Experts of a small language model.
Size: width 320, vocabulary 8192, 167M parameters.
Training: a variant of Adam for the experts, 1451M tokens.
Below are experts of layer 4 (counted from 0) of a mixture-of-experts language model. Rows are named router (the router's row for the expert), up (a neuron's input weights, with its number), down (a neuron's output weights, with its number) and show model dimensions 128-159. Each number is 128 + 32 x the weight over its row's rms, rounded and kept within 0 to 255. Numbers have three digits each.
Before each expert's rows: a language model's description of what the expert responds to. This comes from a sample of Wikipedia text that the model never trained on.

# expert 24
What it handles: Common head nouns. Ordinary nouns, often after the, a or his, for people, groups and works, such as son, wife, city, band, album, history.
router:155071120146156137147087106124140142095178169083139171119108064182144105127152167094126166110133
up0:060192177150122119124157090088133076126159069122140140104074126123130111129136157124085093104099
down0:099113116123144099117122129173134137158160048093133154150109135117154151076109212200161226152147
up1:120136081134150185102141068132122120101115110174128146141106118131100126099118143118131161103126
down1:099111087161091103146170058136066141176129124082085106111166100132073206120145129110160199123077
up2:117148140104131149083156161153056166047111106102080106153133094180148176134093053103119098051138
down2:144096145165129158140113127169115161086198115184112110122155121125162127087116131155124147119115
up3:077120111148129145090137103182163152113130146096147058153160104137083112143081134145088166134151
down3:116098074162093146105142084171114119120133127101141096129120163144059115160109101072188158100084
up4:069157103118120148129158130103130140123120141195129142063148112167116158092077113152049137126106
down4:130151118159110181139179103165174166156119160102108136128154102133115149118178144146099110116126
up5:148175091091177155105165164122111113080115154085165142144179137136111070145137125125128100165202
down5:111152162076113184117124115122050153087131142119111159105095166172127152144051098159100135180092
up6:094186101158093156102097188169150140122163138198138130153144161134069108134140094110080157046136
down6:146112099219182090059167161157138153074085140128122219125103088138112137111144109134120189106122
up7:066148096160057159125084132054164095112077139131085110164117166085098116132166153128126124060139
down7:134115077085120155111092117146127160096101155116151148119139141112101151095162138130152125132202

# expert 32
What it handles: Years and date ranges. Digits and dashes in years, lifespans and date ranges, often in parentheses, such as (1869–1946), 1830s, January 1944, aged.
router:138177134196185112125136135030111135128116107222122128093123143086121128134156128142108111181093
up0:169155138109101166148076127104146134137141192138130101092156119091116137115118107147106160100120
down0:126144143106110148133130119099109132185146128107172154052104109101067108111167128173137120115123
up1:128084175101073166145197110137110153096129120110189129161090098113100176125179060113131075137094
down1:132173153143136100153129167100090090155130157138131158100121110127088124107125137179076137170152
up2:109071150169181156131153137114138089106186087125113114128107094151189110135093163152116148146125
down2:175118116120162154102167151141142181106074125118107098111145071139142138119135121148106149055120
up3:155140102158120191160147100178143161104104096109150142156099080186131122139072142112146125105112
down3:089127119073122105101154150106087195149168131115113162161143134160172111135114090078138086065102
up4:106050097098132137133152228108112148150164142111146147095100157134157106130119136100089181136159
down4:151090090080160110138101133164119136136178163101133099108074103107198136128125100146129101053100
up5:106091132153149169097150145067089133132175124117089152096160139091102167101158171096145131152125
down5:151169132130077141135035105182122179135129153149146108076157078162120123119156125125158151135119
up6:088193087143167180197155158113089087076159051137138105156157109174111118084176182129104135099128
down6:106130114124168117111157146121180060133161120115143127169093197101158144155167129148108113088136
up7:084106128115129138100160107190174181099174112121130103115122145123144125120127121083109079168129
down7:147173108186091107084102106115119137122096147100130135132118128109086096124128182115182154067054

# expert 7
What it handles: Mid-word name pieces. Inner pieces of proper names, titles and codes in lists and taxonomy entries, as in Sum-ner, H-LA, japon-ica, Every-body.
router:134129123177113129086121103108121116156135114102169199074108163143088119135126108114145123083124
up0:111110051092147154143094114122063158110159177162087106158132149190155111121094117111179167118143
down0:109159169053140189097109127112158136073132118092126102184109102114143154146122136093134160099087
up1:123148146133075121096109179107120113114117085117181136135162079103158109118156163156201111143093
down1:165135246116154170193139125083124105073095121135134198159074186068174140153163125130132153074124
up2:174176117120168148144084132124131128154125067117102158132112088125102088135143126130147125127100
down2:163124211094089098159158102133151097066121136108152204066111155086114123118174146134139176125086
up3:143169132094166135090115153128139148102138119177119140153117171153095083135099140142135128117196
down3:158131163103109145141152164109133171132141167141164134178137139129100140117110063085098137106201
up4:133138122155109106147145104120118126125106117086058156090125143146095144116082136122170101102141
down4:126196115137124145123096140198146176157108118140132115144161148151119135132135120122145184152162
up5:144174139154142132118186113149190128143169120152119097159139145103204159092136191082133069160114
down5:098150132069158150173126112107152112174115089114152070155073118158152164089153091087158132055188
up6:189101082165095106127100167069176128076130121109155143167112129152155147087061153055081126167179
down6:102100181129087079151122108144149126140118143131148121093127160156103156111064142072135160159138
up7:093066129108167156159147169181169187148120077170115074146107154083133059138131127110149175095105
down7:112091165123084079095103110129114109115101119148120105145172132118059127096120132114142141203128

# expert 17
What it handles: Determiners and possessives. Articles and possessive determiners before a noun, plus possessive 's after names, such as the, his, their, its, McKinley's.
router:131141101130102151096104147126071160132106126099082149159151112196091129180120098170120154145146
up0:133178162093109101155137153160128140104086172103122139137137061157095148112152197084090111122122
down0:097168089120089079109113144043121103163130134179119179138123099087154115082146091114075147056133
up1:137111146138130199096155071125067154086178103133100137129151135122111170168115150150130171110160
down1:080118134177175163099122157109113147096199145091142115096118106203094100150164134148110141101088
up2:107122115182146141129120146109074180116162132116143092167164098103133098117080112130184120163116
down2:187095125122112105121107171195152146055171146176102104163149138128116147170110120129138152083178
up3:135188131118168148145155127137159138088124082176063150174154153148130101094126166127165174073133
down3:135179137136117117168131154143069123188201162103135128068146094144075097125136159145082140150087
up4:117124182158099119181058100132107171139117124168153091038085113140100152149085072130160120131135
down4:165150146129119190191100122132113122095167137113093118164118149112079088115121167173134164125099
up5:113073180120141132109122091119168117109101137179096169143181171155136153132140130147104114077162
down5:121112179097173080153135131108134143120123138141078123076130159132184170161149123164121152135103
up6:120105122124173231090135113175115117178161102165125111107101140087085121090112118128127175129110
down6:147175135131196054078062092139168160121149122156123092127119121108128116119156102131119106146092
up7:104112125098165205049099142073112205112138122128112132116096137129149093148141103110101077122142
down7:124102136141115127097134143132054164159124150095088125139151095129160102132090073185183116164078

# expert 31
What it handles: Lead-ins before lists. Line breaks, dashes, colons and words like including or such as that come before a list, quotation, formula or new entry.
router:110125119134124105145164154146155133144102089165096148152114102172178123100110093157110132116129
up0:114121183113119097164139127123120113172138125090133116159146108143182176142135136074054127139155
down0:147094133126117104185136130085145174143140194097106133120116105109158204191125095085101102157134
up1:160138124196125138128142128161105072091075145132142165117106184158124127115083126149123102127157
down1:067187142121122071163128143091142123124085081173113102152151107092172214122118129075128165115158
up2:112147081144106143143203098176159193137159127145146110114157162105125165149195038101097104121099
down2:131150076071132138131104157163124154167173175052125138131075107155138146152079162135143174120090
up3:077123171180173179160172147140143098156104175155104091172126091112141176166113070136180093136170
down3:132073161090176146164103154114076140115170158132120143129117160137114190160123096149166143080111
up4:122091107114127159146141148102140150116149083150127117095181156074098087170146172151139077118072
down4:137103078155116121136141122143084157131054121146159147035108138113115127240140158146119131201114
up5:154111106136150147144124128141141095106078126144150140175056162098061144170180115131162128088110
down5:143165110155171142170100141127088138146119113118158177095095160138146196122142114104126117115141
up6:119166140164087174140070106174096116123173124183079132115146163118108175178124116153150130133124
down6:152142109126130170134160147087109174190120149118109118148110129127088155084125126118122121139117
up7:141130095176056181127209061128143137176121109129145106071158142105072117144117210144083149090091
down7:168086131088103132116162093157184159118167163164102088129095153128120144129110159140087165208094

# expert 28
What it handles: Coordinating conjunctions. Conjunctions and list connectors joining clauses or items, such as and, or, but, while, however, ampersands and and/or slashes.
router:155140154217048111150146113088163162163154059125123136115161189130117125140164129196116198116131
up0:127151130062137138158135139090135163104077117154043200143135097117138124131125108210182147100129
down0:137121163123131107144117098122185107128144117165090083126142132125102146157107127126160123117108
up1:151156132128115172120095122111138128025158148101168121114145153167118115131118110141115080097169
down1:108127200120117101116100105102168158182071064154117176152071142097186085085163121173156137087088
up2:130063122132114146055085097149174075078114133132058111151070120119119161073112174143218116161144
down2:144176142098124172097133146152177138128125107121110181101124150100114135174119079133112170133178
up3:161192146134172128112180155106179067143131171108125121152109078157130112057125124107164090169135
down3:166129077135091186176157152133158141189130086025162146127147136196110143127117137083126162110090
up4:107146183146155095148080166159086094137125108153089111181135138101137057097097157078062103113152
down4:109119113150116122123105145136173152173079118128129124151069174067137157113118166083111140084154
up5:149109173170112112098155150096129123161086142184154119092140113151207109137130151156128112127125
down5:132128148109088131123119134121160105120133118093115118165114159098094189158135125101147169108115
up6:081076104145159167173142176137099067147127108076142143182045136135127091091127098105099086166118
down6:202163174078089173160169093148123126148083148156170118115147185160113138163150128111160137106133
up7:115098089083132067087166143138138119178128115184192162132154089123155096157146114087158148065075
down7:087163154142210126094167118082144098159123132133173140213134142136053099130138116204148151049152

# expert 30
What it handles: Competitions and rankings. Words naming leagues, cups, rounds, titles and ordinal placings in sports results, such as League, Cup, second-round, Division, 347th.
router:091089149134111087145103091144116165141133152171077130096135136128146220177108149129123117144144
up0:172106123163149195110127161024096088135137139134104155044158122130128128072153113108142135238132
down0:087162108119099076106098132174154167115141080113082135173109159089098138101128134183144117156151
up1:156100143143139182159089108139175093124129200148117111165150144085136171128178112138171084132110
down1:164087133062169126139072101109095091153101121145088125067130078077070120154108154097146115061132
up2:063156095124125105063160158097096123160105168105123155107160153167173113050175116182160151145183
down2:133139143085142149028057122164133134065131118155128113064124147118161163141137120132114124060085
up3:199154154150092122144131121104141130117193166177154155105120134090146170109113105108160105135149
down3:170178122106126168091117145114113107119090153136144055168131118109142154096129106118101138077127
up4:173091103114105125197142131156047124174174117147135107123134118157145130141122123091198175093036
down4:103111191132172133139122152097108147172133180140111131054189151188067085068100137089138178138143
up5:135090097089137094094107101080149160080126131094195166109110167125101069198131121164107089145107
down5:166109083167145096095111127204121125089140159114158123129117223079180129172145149150147140103141
up6:136157215119118189110076146120096127087136117148114167129117137178134111090086112138155182074127
down6:133167108167134093144150116095122099072098155098085137094127148158189183073125154067147131183143
up7:148127137097155155135183137152090109103080125080133166128072126084082155041137162153164163074143
down7:070092109118124147136088144132126096113105130111078103135118121145131124145079132162101119140095

# expert 0
What it handles: Approximate quantities in prose. Digits, number words and units in estimated amounts in running text, such as around 1.2 million, about 30, roughly 4.5.
router:037177103077132160129171128137113106164159091109092143135170095158126173084087120113050146153091
up0:110121121167120154148097129145163172130098147110126130194096082165154140158173145139160129098144
down0:143118126101113146095149162103100111161104107132148168126104128084159099106159166109111134102123
up1:075133103138114105134094181128168146105145113117168078136096094172132130148140181180127087123145
down1:163093095079115081140164110160096124085178110098094151089143148119101131134174122115112135138119
up2:108065136139131115123160108168105095086138134121120092095114110082146136059082102120130107142107
down2:117200133100118112166151102105092156201092123189161165141101125106118123092120150121169076135102
up3:138157129129092124106143096133101088117175096180166086158180143157147085130143151105065119128093
down3:155142113148122100064107080124136136117180074190113088127090141076101109138110157101113090104172
up4:091137132129109122079103212166114185090089191091123140143083131074129142063106089192151133113181
down4:111186165155127084140128137095081094131153128143114117107129115136147185148130140138148161135077
up5:123139115118104120134053113202084096164128126135142068161176108103120141121221143068123098075145
down5:112148170109134110165114174173106142089162114049188156127151089163097113113160123095181163103082
up6:127128088054121163088114182178115152127088063162131129138070143136128114104151138173117137105157
down6:126122120119128133083098103138114095188087088128135171152083128095156137131090087138152141152144
up7:100120167134103158116119086049182106169133132118115102073116143118131095123091096118151104158112
down7:159128033115132110072124101107076119171083093122118109149118170088149106076177208126169152128143

# expert 8
What it handles: Table and infobox structure. Line breaks, pipes, slashes and digits that begin or separate rows in sports results tables and infobox fields, such as Population, sq mi.
router:139131101150091091087146074140113157129119139187066099179144179110113148124124181080148099110112
up0:141099154133120117109133111075154160096077144109109083151088167121098135158110144146085184140171
down0:076131033145089151093137124149138117145123177064142127134151122120130121161144145212161140189147
up1:185161144120172105143118128074170106095079171147110073128131140105140128100134092126183139113144
down1:101154110135152121130125124120082095104119104144127135119149153121107127123139153157137094126162
up2:105134174127109073193223148170092152127109162159138143121144134161138123110125117139125065156168
down2:121101128084078095143122166160160138166126119122158137101112179164179124113172067160104148085090
up3:065202159147142149163097110140132121171160109123107127140152165122108140108155185107159084132131
down3:105108077118144159116160156136125206090131155130124111153169148102162117133120124178111129163178
up4:139096197071148103167144164128137077125140113119143109077114135099084150126121169090126091148143
down4:138102169112119087191119120079123126046115093112121141143116087136149065184152136135165108156161
up5:079195116076138139091129095149133140108156112171137140106153071128142204129086206121153143111034
down5:088093132102198081104161180087132123163134076168113127066131102131091047133153127144129148143110
up6:176132140113110160142101120114143148105107123117103102092096128104168111113123092193134098105153
down6:078136102067144158166138142157180093123084142129148119156110122110167086091133132073108090148166
up7:108110195115101192141067138141101084174120132133071161140154084178173094161146129241114108094108
down7:142147157091152107134151125059132152130131164173103139079043097077102139127153158143144140102091

# expert 38
What it handles: Dates and months. Month names, day digits, first year digits and dashes in date ranges, often after born, On, In or from, such as born October.
router:092133121154109151127125134108124105125138074171170145141118147106187102094129230119126117133135
up0:143143172196148156114097190117139137139198104142138093091111110072051095053158126089119056087079
down0:170163110162146169141141133094125137149140095134142204094155113070107102127131138115090110111093
up1:113098109117138156109128157182090153124065099103182207180097165160221103121141108156085123103175
down1:131121122117122120163139155099083124137136113133106168133115138158100132140110137099098117133106
up2:164183127121100111131030157140097107108125106121145131149115119141106106129077129128128121080082
down2:123132114141179143136097157122127117130133115134075139148082196189147114184170074087135122110128
up3:140177145080113082146156137116131173050125116103124107107143126130113099120151121181171148109092
down3:133160086135135162133131114121142191129170149137112135140185140086160148118171122118154127117143
up4:115197123093133048086135121162142118175152093167146117061125130115168104128130104116162120156076
down4:078094147161139172099128152128086122142113108142211134102167173137121098147146182148100187101122
up5:122088126099108204156169102139097124130129064104080155092147184098149131115150112078115079132104
down5:094137094108157161114132102105116168158176159172151112114049126124140118098093103124080130106120
up6:128161185171145104153122120112124200121138093172115067191108165130108094096149171085106142139119
down6:174170098131109162131130143109136138146148039179060135121122155091125089132149161104189112134198
up7:146130098161099146098098185139146137138141129101099102223155064117116108124105178072106093110125
down7:135182139193111125072157128135130101108184114090169110148161091121141116131132140125113135137126

# expert 15
What it handles: Surname completions. Final pieces of surnames and given names in biographies, often as sentence subject, as in Fitzpat-rick, Chad-wick, Cuo-co, Jones.
router:158125137191110084147155135134100111058135163111181134133141107124099137155115084120141102131098
up0:090103148167134189141138162132142156154114205094141105164125114110125122063143116084124091132142
down0:121129131150171116111124149138138145154146127101142078177129136154125135108082154150184133177174
up1:092094083206127136118068179126145149126149152130062147141090116174142116102084186172164179189180
down1:167136165134143144169096167142190089140114121143108179091117107143130151128175119116093129115131
up2:142137091024141151120096147125066122113084093154158166139061129131143125125124130181147154088097
down2:184152175112170163133175126092143043090085068186089088201128138106184129147082108144106085171186
up3:139183131088145168116110081104090100196079115129127106143161125154161164122168110097133087078192
down3:082152160101235125087131110110176151116117187054065148084155124172118110096135140085098158113137
up4:100123121150110123148149160085132135136186097116155153100140117127102075134109113174149121160107
down4:177101137144077075074125135149145066120107144155128127122054149153081098144117164147115123104106
up5:119206151122122151081130128126104169121108122138137063110112157170136177096104082110150126132113
down5:194142127126147135141137108072104121067147138166162130116136147046082128132106140083121146074093
up6:107072141057109124110165098081080108115190151161094133149162102140170104106127132095062132120183
down6:126111168143090121121160121092109133156171145122154138113137158091103139118125132124133146134119
up7:088114132076155137123155101141104187164108159187097076100116160169148138114113116135132123089112
down7:103131120134149139165183179067111072104116163144147108092035106095149141114118114106102165122064

# expert 18
What it handles: Years and "in". Final digits of years in tables and career lists, plus the preposition in and month names, such as 2009, 2012–2015, in.
router:115046106196152199099138146113146108164101139098153090118124125148139073137104128102156104132189
up0:134086081086136141128177166131120101108180119166086115125103127107105201131103072034166130086122
down0:188174188090171115104130137153118075144187111133110094160158171088155102170101185197085119111155
up1:117133139070135125143141192135079155102133151139086153167163127123129096083104137166084146112091
down1:100154196071116097105148138149144146072082184093100175122200133137135101122165166163084152120113
up2:125080120218113150087087069150149152148137129093169118152111152134132139110133126083098133100146
down2:125120106164138145115183139077169153165136173114119081153147102142080164146071088112098081096151
up3:113106168061146110147132122149129079117140132201105136142157095094117145147129146142108127133168
down3:073081163153168093170124043087119100135054119108080169081152155126114096131133176140131113131126
up4:121131165140108143103151193144105111139149074130140180202096145126151090125122129060141128138141
down4:125164057193128098106087141119087079119133088104195107061133123150139178121111144105080148124154
up5:129137142161179149124141081140155120135169125157051046134145085094141215157118083186076135129105
down5:228115153081041148142149116143105158115093128119173119122063100085141122096136163111120101105145
up6:077130103116209132119131087106116131143087158160178091115167132103108175105081040118091130082058
down6:112189103149132102129145116102138099117120101170083115087130141146126152135127192077064172065107
up7:104152068173117154143130101141164163139133147185117142168146245088136106162193158116157155166102
down7:170174186141157147187137095093128128120103063082086104160099100115128243076110144153124144115172

# expert 21
What it handles: Capital letters and abbreviations. Single capitals and short uppercase pieces in abbreviations, initials, formulas and taxon names, such as M.A., U.S., Jr, Inc, Myct-op-hum.
router:099081153115144150213137177135192147164138154132145198092198148115108107104140095144145164169126
up0:133088095162090134153117088097114164130129143141128160169157095095155132145090160131150132122138
down0:125228133134121108052133110144143177152024190131130130148087103151109117164093186089150106168100
up1:077116127123165178162115173090099136090110110197084150158111175078115136117090140137128136129113
down1:139098135100147165167154115136105115115137128097123170102227122181130153122126180143134142161098
up2:185195146157129110098178134107120109111073125135147121080095134180118144110131127110112122106073
down2:086116166120150107108144163057116083119138171087110159148109144145105119090133145154114192115079
up3:113146133108121110099143120118087109073148072193090107130151087115140184155180103136127102089163
down3:118110092123117145140146154107114180114147142147145072156204106185128108127120122131074170125128
up4:130129085077151134133133162170120175157166123099109120191119141139103116075163144118172131143172
down4:083127139108142147145131148157138157084093143163078111118222108096126122078126113131054138160104
up5:084127070182119059136123107091134130089146148093113130140097101089119116108158126114209073138070
down5:092151194142184123152108153122145160113134154090115177170085162146152085076104139102146105081137
up6:149089140138145103192158122127178113150143164147181162070148137122118059106144121166078153112181
down6:148144115093168135010168090133173166128143159116077156115107120114080129132142150119186120144138
up7:143118139152147118091106143152115132136172113146150131123119093135125126139154178148133090058131
down7:130141102091130134132088124145124160134084139122089162096108070186143128139142101133129093117138

# expert 14
What it handles: Proper-name word parts. Words and word pieces inside multiword proper names of railways, regiments, teams, companies and aircraft, such as Western Railway, Light Infantry, Tigers.
router:152204125134149101178112076107111141126127120159103133076108131113136147147208116163168142086139
up0:166061143102090128104088090116090143088135130142181155165117118168190079160131126118111103187172
down0:198127108128071161143098128137149132139169087158116128108134188150142107126128135109182098165163
up1:133131141095152146159128111099132097110095143166165082135101111071136148163095155109188115149095
down1:076135119111068150176143123114052104143085089126153122103125098137121098137144191097114090113118
up2:074147145189152154096100113080147149143104119151094070175134115104212080174105111103121117126129
down2:117128099168107091144086100091205131156183127231133123060136097119126184164163150124155135103140
up3:120173161107145134182096170108159090158113128049152132131091098112167109101145131113169133111098
down3:125083158087133175117104158147151181157154145110116130129117071111108115100184158157133099149160
up4:106092178080138138123124108156169194210173095156159102088124165084163061144152220098135148198158
down4:101125143124158157155118148149113134116129116145123087146146167139214113111142080075132119066140
up5:121133104116111112104182164134137145092109167165113120138162104102133178086083152114107066117109
down5:164187126169117151187139154044156085063079134166089111209149056143068178137115108119147167128152
up6:115140092150135116143124180146131128119137198123157074109077113098208137070139100147111126136121
down6:137139135123109160130115093147110114127138155112101130092134128172124170136149052088107172176163
up7:115138150099070084130135148149108053141118146108164080102197053138137164109158213091088155126103
down7:149109137160133146129107101164121071102165079093159130158146082148110146100120143089132168088168

# expert 40
What it handles: Proper-name fragments. Word pieces inside unfamiliar proper names of places, people and titles, such as Fort, Lake, Santa and the er in Newbler.
router:177120122141145140119083143108128137105146168140147176079100134120095186120094095150189131135122
up0:112147081146159128127156141106073138152110121228133141184136131118143159106112105109129056157160
down0:115138107142171141163141113114165150164095214175155137118177097149084109149146167096154096145140
up1:093075179089113093165161106118076124101065081043138114147125174185121020080091122151136111128121
down1:177100177148123082149194123204064124198117101127129118157188162118152105131124132071111120171154
up2:131083163076138063124117130142104101003107071082154165129176086129164115106076118172148187094168
down2:112103142138114124127088153181123132078216086169113104070114116095151136130153000126134119116102
up3:115126100131125150193140126080108158044149105150148120122093196132167180173072118099086121124091
down3:095094134194120128161137067177116151072120172104127129142139175148096126141139163148196106116143
up4:145179154115115180106144091183147126184068174115167130205151168164155110116159121179093114121152
down4:136140155134126142085165136139111075132146185110133138112058177152108149126070138104125099131105
up5:158200101117112139099130122079096193158080094157125108134098135158118056127049099037087124153146
down5:092111105132162126062128167094107140117117108134120149127110103113125147150141134101120149179069
up6:118207161121148149077182097121121147141141152125186118161114073121088148183111139068117086116107
down6:154129144100100106163144162153137127140074157166102111143084138157122142186100092143121132144140
up7:144131090118176139166121120145095150181140114130154149114056082177133129167170087196131131083128
down7:149131076136116118126136083136157121133151147123183113136037137103111113120175081144146103044139

# expert 43
What it handles: Prepositions and election tables. Prepositions such as to, by, for, via and from, especially to before a verb, and party cells in election tables.
router:086146105073138110135086124203179129174106143113162074137166148074124076090138115118088176100089
up0:076152172184110049163081208188116135171126186094150126147168111099161149146146167129075112182098
down0:094109151172117134054082148161094075125084110139154125119088131088126146114062125128216145156115
up1:106163136121174085123104178157121147089087170143109155141154132111104160098108128108198120204141
down1:104135085143137112152149121094104176095131122123119154125135131118169129058149144144067106121132
up2:096146117151105105115141151088124147140174094139160105078102112192107112129127142178085171114145
down2:153110154098122150100130115134130162082122184169084119132120101104145103133138100144130072131106
up3:117128118127089180101114093068152124122073158125133187163116167073119109135126171082051111126134
down3:125171098151063120154148141149077113084144115141075064112153069105105161153092074110175092087130
up4:152120122075121084128162094105152121138153123111172118125128109147090135164117065102147127094154
down4:109182133053169155118104153090134118174120143128164115163123080123127118133115111119179117082151
up5:164079176118175107131093163159131130112140132103088117095129157165093149189090138103143140127178
down5:153120122218121107194107159096167143103142140098106135105111109117067101103134153161138061167148
up6:095147139166129126167133138134192111106142068090127098117096127137078144126127158142170106144094
down6:068150176161102128110058095188139125131154139125145139128115100117105074077120109169191112124153
up7:060120187155126096148095165109150085093138137171159110062142128116181112128102111119158122099143
down7:096125150164124140103107198159135142157148133144166183159104183102190151131128093129124136127109

# expert 12
What it handles: Numbers in table cells. First digits of numeric cells in election and statistics tables, especially vote totals and turnout, such as 2,475 and 135,51.
router:093115072115157084119192071070161130203145144160119153099145148120165143077148107100123113151104
up0:173125092114115136167158204108124176115162168143065143114164161141091108139108138147165122181130
down0:114145113100158136143082187065125073140183119104104141214149068164141101127073155170199134097156
up1:107128149135137139117106116134137104138125105143104157124093101105119083128102125171123115089141
down1:118207099143133141147134113129087111145095143127109153104092096152155127137124089143134148078099
up2:156140139172103122143114181131114163152143082124096116162080112095093063104120142129100081083141
down2:126140093125198155127148139107139118162134081111137088090159128066172152127137183130166132176128
up3:187112106079155075136126106127135171108206148121131174130148138146121151145134152039130119102084
down3:145121088155158089154129159159113089164084051074126156141172086099181167116088129104161108148087
up4:143161131169110131148133181105128095142106160111149191114105064108067153120151118096104139158108
down4:109132151077160168076176074193111160186115106130111142145108172068108153092127223105131110085132
up5:106185161148123101172107168119173135179118115145171172105153105124169127155079183128134133113143
down5:073130218183156149151123129143078164148144126146121137146126142120139082107130092112134165069150
up6:096098107129126089115153096089155145146084163096112101223120116162098139147089163125090145065097
down6:121090180109137113101143144162084125111124175167130140120114136131119179147120143154192078129134
up7:098134119083127131095143115110107123158093134075147082101125152111158108133142140142108087116139
down7:084143113079154120104141089208142118106135159166144208092139146129149096053143124090163118118147

# expert 2
What it handles: Relational prepositions, quantifiers. Prepositions and determiners opening a noun phrase mid-sentence, especially after adjectives or participles, such as reminiscent of, between, among, various, the.
router:095139126110125114150151170195093096153164095110178125115123142141123097084048096131086149067142
up0:161139140076163089149196137084122083191101119071129125149136120120088129078099145157151117164131
down0:124135146154149091113144116146121109068120130144091126132097138156119175187148168118132158152096
up1:161083175094173185136107054114150123132100055135125172171132141079113089134146188082129200138149
down1:139118143140091159133107199127105121153132150136084170159095095102142123065148087171041070144107
up2:112146163138175142197158159171120209110166161150118176137127202109132183067137129142102159161184
down2:137109091118106148146145157169088166116122125186129153160092125137123152125136143107128117110107
up3:116119169108144166134141091146146125169133154094140134129119151164078118097129153172094125137150
down3:104102160051179130139124103084133150139181123109130112133187124157101072147174091113092196131128
up4:175121124106035107097184117104104090116134169182121069085140110138094174134145114108154160126087
down4:136117101074127118131188137189122156139114159067100181138149068147117106087116169115138100127114
up5:131083120080125151112122130174117080150066104150146146102119148064191169161167116119124103057183
down5:138107079123155130150140196109117134103119118116108139174074233133169132151078078124074091166131
up6:122187157108121090148144075085110071148089140144073135153177063162137128113146073160105114100133
down6:082157171167108091170119105127109147131153098064125124130127090146077119117089212126133156083169
up7:167110149083062109101118123092139117111141117146143176145150103050143130056144158043138117101089
down7:198083092135074099181155143135100109082145191116101162093164101109135111112101102164093126073120

# expert 16
What it handles: Narrative time connectives. Words in narrative prose marking time or circumstance, such as after, when, where, the same, and this in at this point.
router:067120151106180134079144112170123159101134152075096146164145153154109088180108176127143110113130
up0:117180171071173180071202162086132120102135080142120080164093145147066159107103092150114138062116
down0:181116123164173143077159159152178150151137147091154156158133068107118117041121185138117164134135
up1:138172126115150138139150095148119168135101151125147171145132070164160080103151086121103131163075
down1:118115142176098132098083125139112177158130200137069176103202112131142146165147177096113070171111
up2:196162122111188193114148122130135061116150085142110139107124064109166116129117175074060076179137
down2:052155141145123069149131159124144100118130129196080138107078094081132148166095159119097122094064
up3:124140127137168103156105190110115159133117130120138175062084121130177079130083147090182105164074
down3:165108148127162133114160152156140123145081137135117104131135131123137103156068128118184094147079
up4:165118113184092111148141158053110138132134109140100113104151079154090152099158180115149165119120
down4:082157087203116123133146142067119130104233154151097136069083156140134130089133109112148196132120
up5:107153088105136106166056095082177101108151109087105118086118073062132132165133158170129096132160
down5:117157152075144160089184214136121131126099130132114173168095123167115189168137137077176124151081
up6:173116095148106083141154153066131121131131150112108181149153188077135118109118145123128169178129
down6:136089143160116123147157140147133167182138123175169132150125155075143162100156101070141181065098
up7:107132149141174129202099195178188123165112094123114135181113110139084132092089099076076138118146
down7:162139091110134108100109105080164135145182118190137100111095151115141137158112169094101094150129

# expert 34
What it handles: Commas and clause links. Commas, mostly mid-sentence before lists, asides or clauses, plus linking words such as including, such as, although, but.
router:078127150154162100096122103114093150082085075103150161121177135148110136139133173117081122097092
up0:106124090134153178137127105099085127132096124180097117136099117068130108085098106200184118102109
down0:144081153067100118135130154080130123142110137142117147106105149136165104118098141158134136133115
up1:125100090121108170114166089107166067107127141158085113099091102112127076164140182102098121166149
down1:147093149156131160129067112114141064168086122175124111127103145082121067138123164136128125142173
up2:097149099072166109115152171192109111115187086089179164109151107133148113127091121173104156086139
down2:124180103176118163127145108105137078118157148176115086130192098087106154127196175070104118130061
up3:129138126146175126120079133148152116159150114127137116119136165096120155146066090142119163140129
down3:158168126101132139180168152182152166140131093142154095132138109128160112123109105155113122089144
up4:140107085151206097138119126109148148072169095089093161168111174130135122169051146108131108148171
down4:116117094181129143187126154138111161133060125122125084163117145144099137105112135070089166094071
up5:090119163127115135156112083189147134145108133116122132119140112160163138100120121138112214155097
down5:099168191140161114121091130179091111130111140116176144189153100083128192189128170135109106091101
up6:191123093160085116100106128096123163128116157133115160126110101119158169078098093119121172113127
down6:040141116074138085072106077149131115107110098100160143136097199128105157110152158148121103179123
up7:113111101092108100090142158120146118146168159125170149105103130132136123142074110152104145138142
down7:108157109093088211117142074152087166115049152149128143131182086115119127141185146140193106166127